python train.py --n_layer=14 --d_model=320 --n_experts=16 --experts_per_token=3 --d_expert=128 --d_shared_expert=0 --activation="swiglu" --moe_layers=[0, 1, 2, 3, 4, 5, 6, 7, 8, 9, 10, 11, 12, 13] --router_score="softmax" --normalize_top_k=false --routed_scale=2.31 --balance_loss=0.000986 --balance_bias=true --router_z_loss=0.001 --router_bias=true --init_std_router=0.00618 --lr_router=0.000686 --vocab_size=8192 --norm="rmsnorm" --norm_eps=1e-05 --tie_embeddings=false --optimizer="adamw" --lr=0.00082 --beta1=0.9 --beta2=0.98 --grad_clip=1.0 --batch_tokens=[32768, 65536, 131072] --seq_len=256 --train_tokens=237900000 --steps=3796 --dataset="wikipedia_en"
Below are experts of layer 10 (counted from 0) of a mixture-of-experts language model. Rows are named router (the router's row for the expert), gate (a neuron's input weights, with its number), up (a neuron's input weights, with its number) and show model dimensions 192-223. Each number is 500 + 25 x the weight over its row's rms, rounded and kept within 0 to 999. Numbers have three digits each.
After each expert's rows: "gets" lists some tokens that make up at least twice as much of what it gets as of all text. This comes from a sample of Wikipedia text that the model never trained on. Tokens count by the router's weight.

# expert 4
router:493469503497530501517528441525512523474530483508521528499486490519485476500494537475501508536532
gate0:479482519556513475475494468521518455461507490513498500514483504522501490439500500536510506533536
up0:485514495506497490532500503514490539518475523508440484471507495496450512534459477479471525478469
gate1:538509485499565489518486474498485498458501470517500512509499525489529499513483493515475517504495
up1:531494469505523482492473504456491469510491502513514447487486466525519518522511519485480514483501
gate2:502487550517488533545494487503516493559513452489534547558490481524515453486515474505508507508499
up2:523519486518512521517524507465551457467490550454532471512532519498486503500489522486505483492509
gate3:509524516486514508524464474440462475443496482515487520487478475491493533520413548530508511532489
up3:483492455518549491488505527495508480492497478500511481503516527543528530497498511475500503522534
gate4:499509518501455515545498456527508483520464496556516511465503539513526526504487498517528510536507
up4:525535532502516508459461489474497494436504507496483497540489512500491472513511473532510522462491
gate5:534525544501499524509492488489505486452515523459509496496476470474507494509498476517532488506461
up5:472512483474479513517490507490516509497478512479495477514509525509489453493493467507532487467488
gate6:505489505510516534490490470480466476471513499482517549505520512498464512500522462495521482451517
up6:513461504498474500528520513523512539481491466520496533483507466475451464497467493516506481537476
gate7:503531530478516489520470471468458481429499496524549487533474515512526523516482446503502502549493
up7:507504487523490490501486483508547505484497526557498532492473547492501525505477504516473531511523
gate8:461519476495448519517450473550546483522475474519489497518491506471508488470485471505485486560497
up8:488505511498473513498530488518508521485497501510463496443505505512480439498471509490497506514540
gate9:473496502531535512500466514500487471505488511536518487468538494483497518503502496456540521495499
up9:518508478474538479512472487527473483527494461530499533521462468465570437503517506499469509459498
gate10:479517520515485512513488449525522505506486518510503488502494539492475483524514497495500493515536
up10:469507512510551561517519480551496505488483472526478515509467489491473521494531518481491477532512
gate11:504538478509536490525528467466485493545506443491501493518455498450448511535463505508510510491491
up11:492489499489499529443468529474509485489508542491462497488532476535549488463503507477510514479505
gate12:527450515519492543484517488549508484472460532507531522501486543500520486497481449506490517552543
up12:500497496499495518499495495493480506492462533508517464438511505487444515484480500551521494524521
gate13:506512508484526502450513523500487500460513487517492527506521497501479510524465512481502476471513
up13:549496522491517490561519479533498514484516518497534499495527501499490512511466466558508492498477
gate14:507504501480525493465488522489464454436529498517490511486492482484508525518508540487492504518531
up14:482488470477491513467441540501468530458486483527496518515469486489496495502540465510482489508542
gate15:497481501500508484499487528509526457498512522451505540503494528482530492496487528516528527451532
up15:535480493520510475492471469512482515481481488522482487535512461493499469485471452503511517498494
gate16:545528545488491507522511493521514499526480507504506517539474515538482487523509506494480507537486
up16:502497541488478520513493516514489502545492505466484511506498525482504518513506488482504482472489
gate17:498516465477509512528434505517559488480460467510520518570478530494518519465500472522478524514517
up17:516516549495507495455489495479486506507498498508499497531493489507530535466508521514515499553486
gate18:545495537488551554491482469471504442466486512484512517518492516489454486514481487491493507497475
up18:512484492497513490471481490527450518562525510483494512492518517499526485478465477485495491561475
gate19:493505521507449500508483536483524475477524549475517485521494473473488495489467537488502508474509
up19:488493512510529502492499477458467500452497468580476492485509468502556489493514522460519501495517
gate20:488534518493546510497507525506515481510482484548478501528454509515491508484480507507525519538517
up20:537515487502532503502477525513513568500485499476523492481500470522515484499533477471485519522467
gets: " ", " |", " of", " to", "–", " in"

# expert 1
router:532468449510518497526496488517516542474536477535499553510498485506483490456519526498503533519533
gate16:514502494498498513476487547499505502542511487523533509515521502511472521520502471490481521519514
up16:483532530512468470478508495510505507473500477533519507531510504541533478484525498485513465545529
gate17:474499456472519468495513536512503460540499447492493519521518491479515561499537519457491522440512
up17:466505516501535530524465517478504464540481524447511506498498486523459477486499491528499517479505
gate18:529521452496529512528494492476454484466486483499479509500471494463506491492478493474547479485518
up18:499503535474514530541472491464478484518493511483489507477517532500516468478495460527495453496471
gate19:493511512505485511457449487427487487509477470484494492541489484555528484540503499487527496490473
up19:486518513488530508474488532508492519486541500559538466485508492494522521502469513518461498470484
gate20:479522449490459540489558521508499525488476501542499488512475501447477514520513472510558530494521
up20:520540480500504476497527503491476478503508545481498519523517513450506550509500502489519538476495
gate21:525496486465500517468480497502503506567513518507521522509472523536475511520515492528497521497499
up21:517516456459500476532553492528490512506533479475554481486543527459496480488481525487462557525461
gate22:528522513511488486524490467506445486460519501510450513494501496519451515527528487520523481487461
up22:508517488499508549566482508497504527526502464468489523513443564448513489484482472499498491485504
gate23:515531507489461485539487536483547490474456492509484518506511474487506470494470492505519490484495
up23:501512496494493515471513485481487475517492500520505455515481469460523488480525483513509479519501
gate24:492509469512511546509519522483533515468457474507506510487492515513526512506516472491493500495461
up24:528512531475552543460453454461490486490447530513492512525493524527479505504532522495454533512489
gate25:517508479489510530541521554477512451500489507526478540534506499526523510501507537486454483483521
up25:501499484473473490496464500504469482535504481534514484492496496487488460500518491538465482490437
gate26:533526491514486528508504521499490463506497503448501510489506483486510492531479503507539474495543
up26:460511491486489478495513511462531477488516500468532513510481482558499516472499503553507505510459
gate27:524507482510460511482531508523475503521483506507493522480452532513457531467459531484476494490533
up27:495508506471497489454492492536548518474480520518482494491492472497469519506526542475505532530475
gate28:463498510507531436492472516513509487489451532514520484521529528499480533484422475498494500504510
up28:502475520515475516582470520495457523540518477500522519477491463492495493510479531497490502458523
gate29:517474542521496544529504501468491513494469546538472512487516502487491509506543511490492477493534
up29:513549499508519532494525490500471471523492528485434535507503490467525453499485512513489510502502
gate30:495497476509513549487494517503488533511456525488503477526553470521490505476459457519541502482519
up30:528488528501583451525506476479527493561509479490484506502503512452485492506498498506492487520460
gate31:492502519496490513525492493522529506482494519504508508557514512492512485474486468466499488466500
up31:512498498498560553481481535451466473462504491478502473500488488498533494450505488513523496477467
gate32:529461484528542547509532529533476525513553481536490517468478486459507514502472513518498494467488
up32:527478557499496449513448473465492497437493489477510458486499566478496537465532485489474499546482
gate33:537484505500506497509522502483497537498460502468524563479490536480458501477551469498505458535514
up33:488486495504491518522552493516515513568508571489508485491505506529504514523507513458526478460496
gate34:462486524509486482483456497536519532496495508525492549552500502504435463528498482497505489518488
up34:479487536535497485485467437535498504507469526524489485483522498508455472475450489477520505491519
gate35:474513519494514501479486519486510495480477508485456528543520501480526543481477509483492493494524
up35:524506535490553518498512474523512525426499480466547532494487478484516536484475509492488509495518
gate36:528484508503496513488474561528507503480517523520499470477541490544502512484491478545543496485477
up36:507534510499498452470432498509513514458494537500500502493509521549489502493480488555501513437493
gets: " the", " ", "-", "–", " |\n", " first"

# expert 6
router:490428468510519507520511498513514509505533494539498524468483507529506471507540556476494533529519
gate16:497501503536516509550515510484515464518508511487536562544526473511498524520571534486491521522517
up16:516504456503507508499515477499505495471499451503528459456487497487494512484453461538494503454503
gate17:516511498467468487467515484532474521463506521490531474515482519497481472521458499495542493504519
up17:535449524497480500553536491499524548485472554552493474482494490481473508509479494470510504517517
gate18:482497474502481512486473484458505493503476543553508428457505506459495527533527545473491496481540
up18:473470513488514482523507508497493472507490506531521498419485524510504510494482514427528507497516
gate19:539520495495530487496506469498512500511478488481472489515499534506531499438482512517502525534523
up19:481492514513506498523497525503499481503475547511466500503486520533499459479483506492494510492513
gate20:474483563528523489493467478455447488534537516496464465474487533499507475538467522519525533495457
up20:465468529554484486523471485524502492488495491483505456424474524464521539526485515501517544496523
gate21:465493443543521518571523465498503486479467500488458468459485515487512465499485503465499500489492
up21:503488500510519483483518519510502505466511498495557517502494487532481501488532532496479563464480
gate22:483537514497523498438509495473473443514529491484516514521470520515507487484528448533483504501542
up22:471477515491481484500510469466495484498517499466449536512485502506550514494499502505543499542512
gate23:504527536497497485518485536523482511505502525562482452523523495472539452500449541544509487500504
up23:523510509513476508517516523470518476500509490501510441500472452497490495486482487527488444465507
gate24:514487507554508514485500483519481492521515543505524534560501452540486465482536510512497490492485
up24:489514499537492497498457494487463495500532570513471499541514497507494473501464539513496470512442
gate25:498508512487510492537466476502501464515464467549473512488532507571480503508517529518526484528492
up25:529492465525479510440505492524512526466479479461483522502487470529522477498509465442469543470491
gate26:471494504514501496506472513495512527473498530481487487559520516499497508484513534486489501483488
up26:508511514498556482526505506517517498516482512557496421508509515523538513480524485493504445512510
gate27:496543493472504529463480550558500515512487532489467495536507503493509495489558466520509500460509
up27:463542504460485503463535549509538495493479515507462511501521529501525509511518479474517488500496
gate28:452511512527508509474478469547460463506462547521499525502501476491536505505516495501462514497508
up28:509518488485510510509465528543545524510445517459509472504501517517528464500489493546532523480494
gate29:490459511540507548493448483486503530484478490519499406489484488489505500476531505490490510491507
up29:494501521493482520556495536516491508504491468485473527503465526505507479484517487488541457485511
gate30:494521543495503503527510523530526531513509468505445511471525493526516514492486503482499487466508
up30:553497496496459486486478513507530538472463469534494534489512465555514496460509509527509481502544
gate31:467523519494468506472512478513505540510523510479504496541505515488518522494469473495448509529498
up31:506486506512505469533513514478509513480513517499460489465506497483508479476479526513539514487471
gate32:515489516530480491519511487492525514536497459483509522503478507488491494465502508513518516496533
up32:503535527512482486513509512490506510510500464523513484480505498474473496506484486544493514477535
gate33:497494508584492499539470500562507511505499517535528546513479492493468489448520477509484539496516
up33:503503490475508513480504507465508474511517491502483480481549510496513526516511556511493479503479
gate34:480511504491501483534550502495516475511484575468426494513510501476534518497481531547491489512485
up34:492506487514503523497512523513464502473507490524486531508499458494517503522468448507545463473511
gate35:497516518523489542484504531497500461541497507439529497494547510485456490473510444506483517538507
up35:492508483515484500466480474559505551447533487553477502518485497529490520487517504505526514471489
gate36:518465529507469484533446470536530493489472511533485480541460512504547483474473466457526512474474
up36:495457532490506516531487499530486478512516514450472448536489514490506498480474490543493518473529
gets: " |\n", "\n", "|", ")\n", " |\n\n", "\n\n"

# expert 3
router:512475493549522499495539478520491493510502463493530537513485512505507522467536518504540522508543
gate0:499523475500524514515442527511550514495529527506491479511499512500473519503457472528516488496498
up0:526501501448475498528524490507473482516491501465485482517485518503490467535486480493530523504500
gate1:497514499528505524499476500481461490482556482509486488545475537511498496482515460513511482462541
up1:504541473509437465567507519507510532521518504521515515503530504480485490482506479506524515487457
gate2:511512441517495491497535510524537488483520512508524509480479507497455530508472513540520445522466
up2:471492499541448524515458492516483527473516524515496447492460519496486480448473487521453515569480
gate3:483498475477499484473498476485511495514437502500503490496481490496505523532521513476455466506528
up3:452519486485513491477479487468459518501473464498521463536494546515493492500493493509457478504491
gate4:494498487464500532500501502517509485489513501491459556450492523458532495502500512499509499446518
up4:501504510500473490483491527496512478516474516462491528498486513517505492492522497492532491488523
gate5:485467470502537489509491467525480495497495480483485494524532519471474480502530487481500504501459
up5:466482514509477506526489448486491506486530494528524466543494514515458486491494467506495483487472
gate6:493477481521526498517478453529496519511474489555438510487507534508513523455462547511472494496511
up6:505502557507499512516517523508500513513496566546516502545511472542482522523504494430498512475495
gate7:481542495468537517469458511456460509501479477511515457523461485476478457498501490516483527508523
up7:505484498537526504515486514490482451461533504531489511534543487504543483485503516496510506494513
gate8:503500534548530534460471487498516454477527513511490449513522537514496508515479457460476492502528
up8:468496511483503511495484525495497501459455494474486472529473488505512510497540484540489525498509
gate9:520511515519518516531478490527537503512518531515525448539479464511499494516490511511562494500509
up9:494502485510547507509488513514527502541499471520539506511499505537462521531521485520478479508483
gate10:485523530451443492491533480472479477487491485484507493526452509487501533515480518493499523483560
up10:455492510495503507466520477477501507525470497471487505535493521491508501473506547487492538466493
gate11:487511503508528498500490464455474504473459528536557472519533523519492541486497472466501511475476
up11:546492502524535491508500496538521509520501497495453501511493517517467438475501514546485509515539
gate12:479501490517441517507556492499522486523501471473476516532501488447528547551447483516534519448493
up12:547495515481521507462518445508494508529495472512489476487495519506525504505504475486518473470510
gate13:497525506485545496490535471496500500511459520493521500534475475490528456481529487513514547493529
up13:479480589530469521520502546517505519533507515501515480496433522495509535513503487501514522515507
gate14:508509465570495499502496502498456474524518470512484508480541537528486450514503509509503485506481
up14:470512501478545490507508507530529503488518527475491480521478506488546493500512529513486489499515
gate15:482481544520542529459487478509499519494486503511526482506456511510495516499493479494514509512540
up15:533435486525427487490515529487502505521471479481474500501496458521481534532460515456485537494419
gate16:535515476492527499477505512516523471511500481488531501507514479493511462483537528524552499501490
up16:526515477497482565504502482523466529515471487511468503515532501507503492499487506517499503514472
gate17:526488502458466493501513485474470455519536530514493510498478539523492516521531539516486521468503
up17:485456485549515545504509476515544519476440462481491470477497453498540497501512508500501496523522
gate18:528503469498469526487505530490531453509528534474494465480509507566516525496478523480462540516482
up18:461489525501492468469495511503482511499503493481478519492534542524534514515536547491501498495507
gate19:452507500465472507494474558547516531499513518499523462474526521454503515501476509481562507497494
up19:509486475491530462498522520504542495506515503482526487499485488494520535479562498473491486471446
gate20:507494540478490481485509538454478481496529475497484467488496489529519503520426484534499519491471
up20:481499489516468528504480489479479495497511518537513476496560513513487506503509475460494515506505
gets: " and", ",", " the", " he", " an", " it"

# expert 13
router:525480463514513496517513473502522494497543452506504500490471479512490501482517574512522538536521
gate16:483505468497460480521529496532520508522537488477505509498497489521513537498544474550499499503518
up16:514512480514531489465466523490449533493499560520444520532568493497492522491480517503543442463501
gate17:510520543468500493483512467498469499477503495492487466523505507501463509511520489518493482487468
up17:531522472474507496467540513534518505518421540511537492468501542498469486528479516501554511494543
gate18:504484491502532508480499531539527450537450492449483467524517535492489505514489506492532492490466
up18:468483536531488467485482546517508488512516528497484498475484519481505487534498500527470486462467
gate19:501499509493499472498479526463529481535506469529513481523491482501524509462446516504498532509507
up19:496482474500481492481545456529480567498514496446521526495503520483455510534509522488514489523535
gate20:537471454520495478565500514524485486487489459526530517490472485492522487504498537513518543516521
up20:540523462512556507478519509484482544518531536513500522464511483513561509517490479447512565508538
gate21:485484510503543515490518523491504502470515558511518530488537500477492498510477505503517487470518
up21:503531451488511476511516498500509481470473443533439530503508457484509505489498493506466519473452
gate22:513518489464467511497490483507455481489461456501452472453483471519464529499508506497492509541475
up22:454474538513512529504511495528516527489484502514484501507514538517527471505476508481503543532499
gate23:518476527508523505536497488485502499502468514499475488489473555524491494507508470469525503491469
up23:514486530515473492485516458513568546507500497504537541492507485520492538480528514536511524518481
gate24:467477466491489450478497449515488469463491467466463493514490427465465492482488491474516498514523
up24:494497494472488501468506477484536468517461469518478428483467465473465482551474477453497484500511
gate25:470504503486498517484480525501489553492525501479470480527495514454483517499459486524451514526479
up25:488497537520493470520475470431467510493490509426467525476480509494485517500502495462491496489505
gate26:497487477504468538480447499510521507498492529498510530506461479510502496508525513519509525509544
up26:528507494504487521479467510473512473449511529513448513514466479518522513484508533504482463510541
gate27:504494514481530478477503502483487497497516505535502473501454484536499487497446510535521507514515
up27:519516486525492510535520540476485458506530534515443497518493530495521473510510484484499496501540
gate28:477521513522521535468513488495456498493507479506503489496497535487490468496516523517486498501519
up28:469524501489490468493542457559522495515519535505508509511495479565510494488505492527464486492499
gate29:504522535495485522496488496500517486500485477506468417491513513519513464505485540505563485527508
up29:507518488500518449478547504475464502499482490504472477467541507497548491470469534482490517516514
gate30:472497501510496497554491478508502516463508537516511472512499532498491497537460424490511485496453
up30:538489490500518498544510508530483533545469452459527481450521510544476472454504497508490507511496
gate31:505499535503470538438496505480505487496505508471560487474470540529536539516492510465570535507524
up31:494490550516510517522500470449520458487541448511522521498497524518557491482505475517506502479485
gate32:525503496478454532476487507473472525509518467510509477459512514533522461460519495512523504541479
up32:491505519502513484527503498466515482499574518493514495484537491544489491484490498508501471506448
gate33:499525515501501486502476446530470505494497489508530547472487489488495493514490523506504488538524
up33:492492525530487493529511539477501488510545499506479452527529490526498505471525499541507537463475
gate34:490497516493481460514482467520467515471483507477532487490496497502490533486510461495494480458492
up34:514489515509498501523503437532488508526438493487499460465473482476469493464500455479542466484511
gate35:534492461496528528490512517516511474480509524515462470495505456510508509537450510478503492511525
up35:511509521518517506518513524545515506504515513488517480507475482548489518483510476435514514525543
gate36:477501499485531541476518518528494502526498469487447478500477505481497528477496495533449520489494
up36:501520504485478461539505518478472481489491511493493500508542527515486519557520524488532482512506
gets: ",", " that", " as", " to", " by", " in"

# expert 2
router:547442477522510511522524481511548529463544472479520539497490468512473517504512539493568539508529
gate16:524488505507520472506503489437476494469485522483492539484494534534487531536475504498510504463495
up16:504505507531503516522521507520499565488552476476508490549486432445537469470522493504472490525505
gate17:514471506557507513455513537533522484469515526489527516527466496532513474507521496513502591489581
up17:536518502500475486469496494510454480479440487495476488518527460540506463497497480531508499526549
gate18:490500506554502478519454526524466519512542485527467509525512484546497518482466489565506507561467
up18:481500490519481494487498492504494546479547468533499524506523452475460495498518529486495490494524
gate19:496496506504482554483502525549506516489544506490494488492477481482498504495474458535558504501466
up19:481487501528510477506454474491519495524494508568461513526491525502470482482501502479465490511529
gate20:459499479520471515521503504506502532479498462508541581522491477526498508480501437487527510473481
up20:526533513473499501492479537508499533498489496474483516538485498462478471482515457530497450522475
gate21:500527508505501471509469486535506493486511532539541461475485493509512495478552505533472527504499
up21:454483465500494476496484462507517552484520491506512506526549463498522510485497536501490484504485
gate22:498473513514469538509474516526544548509479494524509504494488542439525498476544463480499470436503
up22:510487510555488457497539499535515534516509465496484479528501480531497476509452459531490521506498
gate23:438488488507500493500446490493525534506441472502450512554538446544532517508503516517521532536530
up23:461502528523497467521480472501502541490447496465492522532485454536496495512461447536487521469477
gate24:477496524503506519478502495502503510534523555487495483475464516481488436521536535486512481461494
up24:517540488530521506451487512527497503517504513500532526517457463542474499464499536480472513486523
gate25:524538443531499508500457520500516519497491485524493571519514499529518467521489492516492511524507
up25:469473548498475523470519485454507482526489547447531450488480502473511499504520521486538481475496
gate26:504485516478523489481493484521496459542469488474501485501493513515493511514488485472498530555488
up26:509497485488493491516548496493483489493480487463474509520519476496507532504496554496466535500486
gate27:511471485513491448491506464457520508498508530517510465498511546528485531479484510507515512536478
up27:519492484490493493497526502495496490542485515453504435479461515475500539479518525514498466531489
gate28:464508492461497503462533463503515519474456507498518514524495495457495500487529466430450513525508
up28:523490446507504507481465513500475513511458465481503501536508498509505466471504458514466511569522
gate29:513471524503495461505496486533534524473488515500519475521496514465502507503527495531500469505521
up29:503505477514524494505491473508500489481498475538476495524525500497536470491508491493477515534486
gate30:464484475510476483465545507489535497524448502495469502491518569498540511505516521497532534490473
up30:458479485524498469545485499517517490495516494438486485470492488472469501486470476476490542493537
gate31:505473520502513442533510460506513482542491521522514458445503499475487521479483472505488485515510
up31:487504508499483457493511526512531455533522512536500448460487506527487520515466540521452498500538
gate32:513447490490515496509509448494529481498496495477499494501517533465474420492489487501486468516496
up32:469485519506538511433505451472537528514517466517502509478502524482501491508478444557504518498490
gate33:510499512474519504447521496473470480443439521486502442488472502515511465492469554491505516471464
up33:491498522513517494459469463483493502464474542469502511526537495466542509475462530492511532511469
gate34:501478519495531562501486491470532489493512498552518519523479521465462500496476519461531518462500
up34:497486481516499504509513484478496514499497520490581449490462497502525511465504555501540504520493
gate35:463496517500459513509486495506509501449481513482563537498490529450523503478474491496512469519480
up35:464466479499469491511500490507481501481503497476543525411513465472482475466515480506531487545522
gate36:530506498481498493491515522494471513499507502526507495501538459476476524505493519485480540530466
up36:552539458472555550506510496509488540436484459507512545532510502510505517483490491521502488470510
gets: " |", "0", "1", "6", "3", " in"

# expert 9
router:553482486501508552542525489513491505483492448506527503452461458511502494511509520492579530513533
gate0:494506500484507493453469500503511497449465510515500458526496519542534509510535489479543480529516
up0:493489496499506515476475501487537509482485549503515535573470498502510492504493497503490471492532
gate1:489485528513493496513469493499455483460533505528469477460489536470490503488444519471483499518467
up1:445493445498504520465533511475475501512513505525472499456478458518522496496545519506511515489490
gate2:504523516485497536501477554450495475482496499506454481512479482530513528500500493507500503465485
up2:445490546483469521552519498515511494511510478507490526519488491479485478451493463472481542482514
gate3:544484461516495488508491521535505513440470517504492497547495509515451496516525510510473487514498
up3:507511489468493526516512519514487499468468482511493487512506464496502491501559502544520488498470
gate4:496486494500512440460437440531519495481491551515498476501518460529440486497455477476516457473509
up4:508490528502495472492490490471490498493510502428533474528458544516490517496527498505519492514520
gate5:527477529525538462500498527478520533494497471510511504520499476499512542507521497513503504499477
up5:527528528467472484470510531483509530483482503468508530533497525492524505537535518510494527479486
gate6:471488487499471480541512505504529485491513468550513459479489520521517519537522480475493512499487
up6:518490488483473476533545512475521562514493493496544507505526556474502532501456482500514520508489
gate7:513506486492499503489437499536534496465485571494504466511504486481476479483489478507528499485494
up7:514506552512514448492516544513496509461484488533494486472476501498533493515506513479490466527487
gate8:484502515527553502472471518506515489456520541513532505548505534562481497479506495493502508516559
up8:514468492541504501540542437487500515520521470463465544493527490507460440446462518507489503500506
gate9:478497517494511496506456509471468527490522529513479478479529490495510497514494467511569484474501
up9:530509531486415489488533494507506488514495471485496531514544518486482475499505500526493446501518
gate10:534494531502521506541476476497496505465516496502467533466511491459510503504442479517508492498513
up10:558514495513508455528540527514505513519481509500496518503505520505499500493511529500458465485524
gate11:510499501480485489458491500500495513463478519490518467481528524485455487492509468457488468515487
up11:497480484482537549467487500476512497559492482495547476428508498489506496484507487499467485505494
gate12:498496471512514503476490513500493456463494511508483541514490473516514513491568460489501480508520
up12:563491534484511441531470502494500505448508503531502497510491516495505528499437494507508496450457
gate13:490518514517492540486504456511554484515483479522509489525479500539526476483528506519505557558500
up13:523484522497473534491500472533476514558495508526505483499466505512530539517508515489520503536461
gate14:527501518472491541488498509506480482502499471513444474484462507489512513493515497463518514498482
up14:492536517511514513500499511488476464527501510503496453477490479528501477488512496490504493533495
gate15:509490535499454494457490495452522433523482508482551463529530516489510505501520467499478546483506
up15:495506491506499474472549530546492519526486480467441499522504481470521485512528460522512484501429
gate16:511518501491526528466456515552510495510496529517481496518505535520522516492528508493524479533549
up16:532520483503481541496472489471532475516525516472528541502516509506486518476491430521503481475498
gate17:480499496490503500507453516521509512460519478508513531495475483505501505478513503484486490555527
up17:544492517511504543493503486485484544460523471535490536458480468499520464503508517464481508544495
gate18:556487483482529511476506503441470512461516470509487490455519502462520478513466476492452474514475
up18:550501487509489456519464495530475475517493482489514531523503500508462492506474527533526504503470
gate19:486478485547513489504462489520490483464507498466492533520565478535466504494474487546546542462493
up19:492502517457444518531521501504483487569501518491497519517491515468539550528519482522517497508501
gate20:519487508496521493536485508514497466509489507517498454511479485548486498525568491534513477542544
up20:463499538516459514507490493478512530521524485527507512512445517532507454482479525456468538495519
gets: " |", " was", " of", "|", " as", " to"

# expert 10
router:529490477515522507511513480492515494487508475497521503520488472539519483449523499505532521517517
gate0:490495510497497512480483503481535491536483447537513519504514496509496471530518494467508485527479
up0:483526514451490499466474469499514477513437453495494506482491488504500484550504459522506472525459
gate1:493499483515488509507513478495514495463523485515515491473483483521461499512440492487500500500503
up1:498474491497513479515491527525497528520511483498471500513503508469492503522510504511519526490521
gate2:473484463491503488475458491490465479453485487514482512488455445532500499519428481490506528514444
up2:532520497496509501513458494459452478466431526529515484546481487513483520470456522529548516464457
gate3:492486505509525478491466469514506496476513502520466500493434530529519493479452511507512495476451
up3:505487545507479519551538502512487482521520502533510488496436459451501532505546490520498514519518
gate4:492488475506497510495509526496501472535443478465495536494462546509486484443475493492469484515487
up4:504493489514471507501536496543489517536547514471508494453499456502511470510528518527509517504525
gate5:507516484500569487528484498522500505450440492495479520507506504471512524496503470475493500499533
up5:515525502500523494534475547490491499465454492489465532496483493527498515516470491480481448507505
gate6:520519506488516493519504522489512518509468491538504491507493513507537502525478496507472527476503
up6:511506456506509493529516517483470502483521529485484481508526440501493525544475518510464532527539
gate7:534515526487496496461513473464522469510483506482491484502500486500529521514485488487441502492467
up7:519473515493526505514495479529497491508462513509481504505510515474516486517477482519511503511472
gate8:512504503464459486464477492494471500509483493515518490514485492524516513521510524510455530528495
up8:503507468490485523476482506508503496496494501522496511521517507481523525476515481551465498554528
gate9:496504480490464508496456464465477498506462524502460511509463485499485486503500526514499493521502
up9:539513511524505456481555512517507511533513515498494451497550513523468497499522538497497519484533
gate10:487490524517566499483484478430457485495519455465492522467472489517516489495512531490501505489486
up10:515490485495490514527522522573503545489474511496561491506504476514479508493510486484511536555516
gate11:505512508524517498522484494502509522462521472529521452480486470513449463532510525463511495517492
up11:499523488486483478496507519489449487495512504515465481507507464491491474500487495516479520510480
gate12:487500526494534517510483452465457504483527440518556490500473486512501490518476494496537506498481
up12:533482490513508499490508506505536501471476513466521513480506478511477487494514448491508547520549
gate13:451499463527527526506501520525505506496487507507471488480465493503491500508486508496484507474503
up13:459478504516492528443524428507498527522546515493517515488509524481498477487495518519478484482496
gate14:458482514515480516482461469504494556463516485508474463520467484538512449489511525491449488507504
up14:486508450468470510520511474514542538492522444490527513542445458489518490519522471506533521535524
gate15:504507515510492457463539514462488475533510486486488460511522557541499500481518475484491483473468
up15:517497463472487499477476533505491474491480480530525468502464492495514482530538501482510481476485
gate16:479510515514461474509484528498492502500523519463503464480465480512464460523527492493472504470535
up16:487525539514530536459458451489546484483516457487545526539470487528466540498507475485516476507498
gate17:478479448531477484535502501487489502540502461515542477490469480487508483481512493503522482502462
up17:460497478514496524520444507531515552531453478503521487517510524518497516514531482515466468524479
gate18:521515517513499504484510537501515517522516475450552511486473476490529506492482464520516486494507
up18:501525471513489509504485533480514545436498529506514468498525493510510487472491504501542510530526
gate19:518499472486512514482531483488463472538506469491499491478521510469500474476511511520502469533518
up19:521538505480521504495500494513506458547449433465488488511480557473495489495517516515499441499500
gate20:491513533528515529508531459500497525540529523522498506526523531560490472482489521507508517507516
up20:481506488482504501492504491445537488540494513466465491502466509517496450513536502516494493535475
gets: " the", " a", " The", "'s", " an", "The"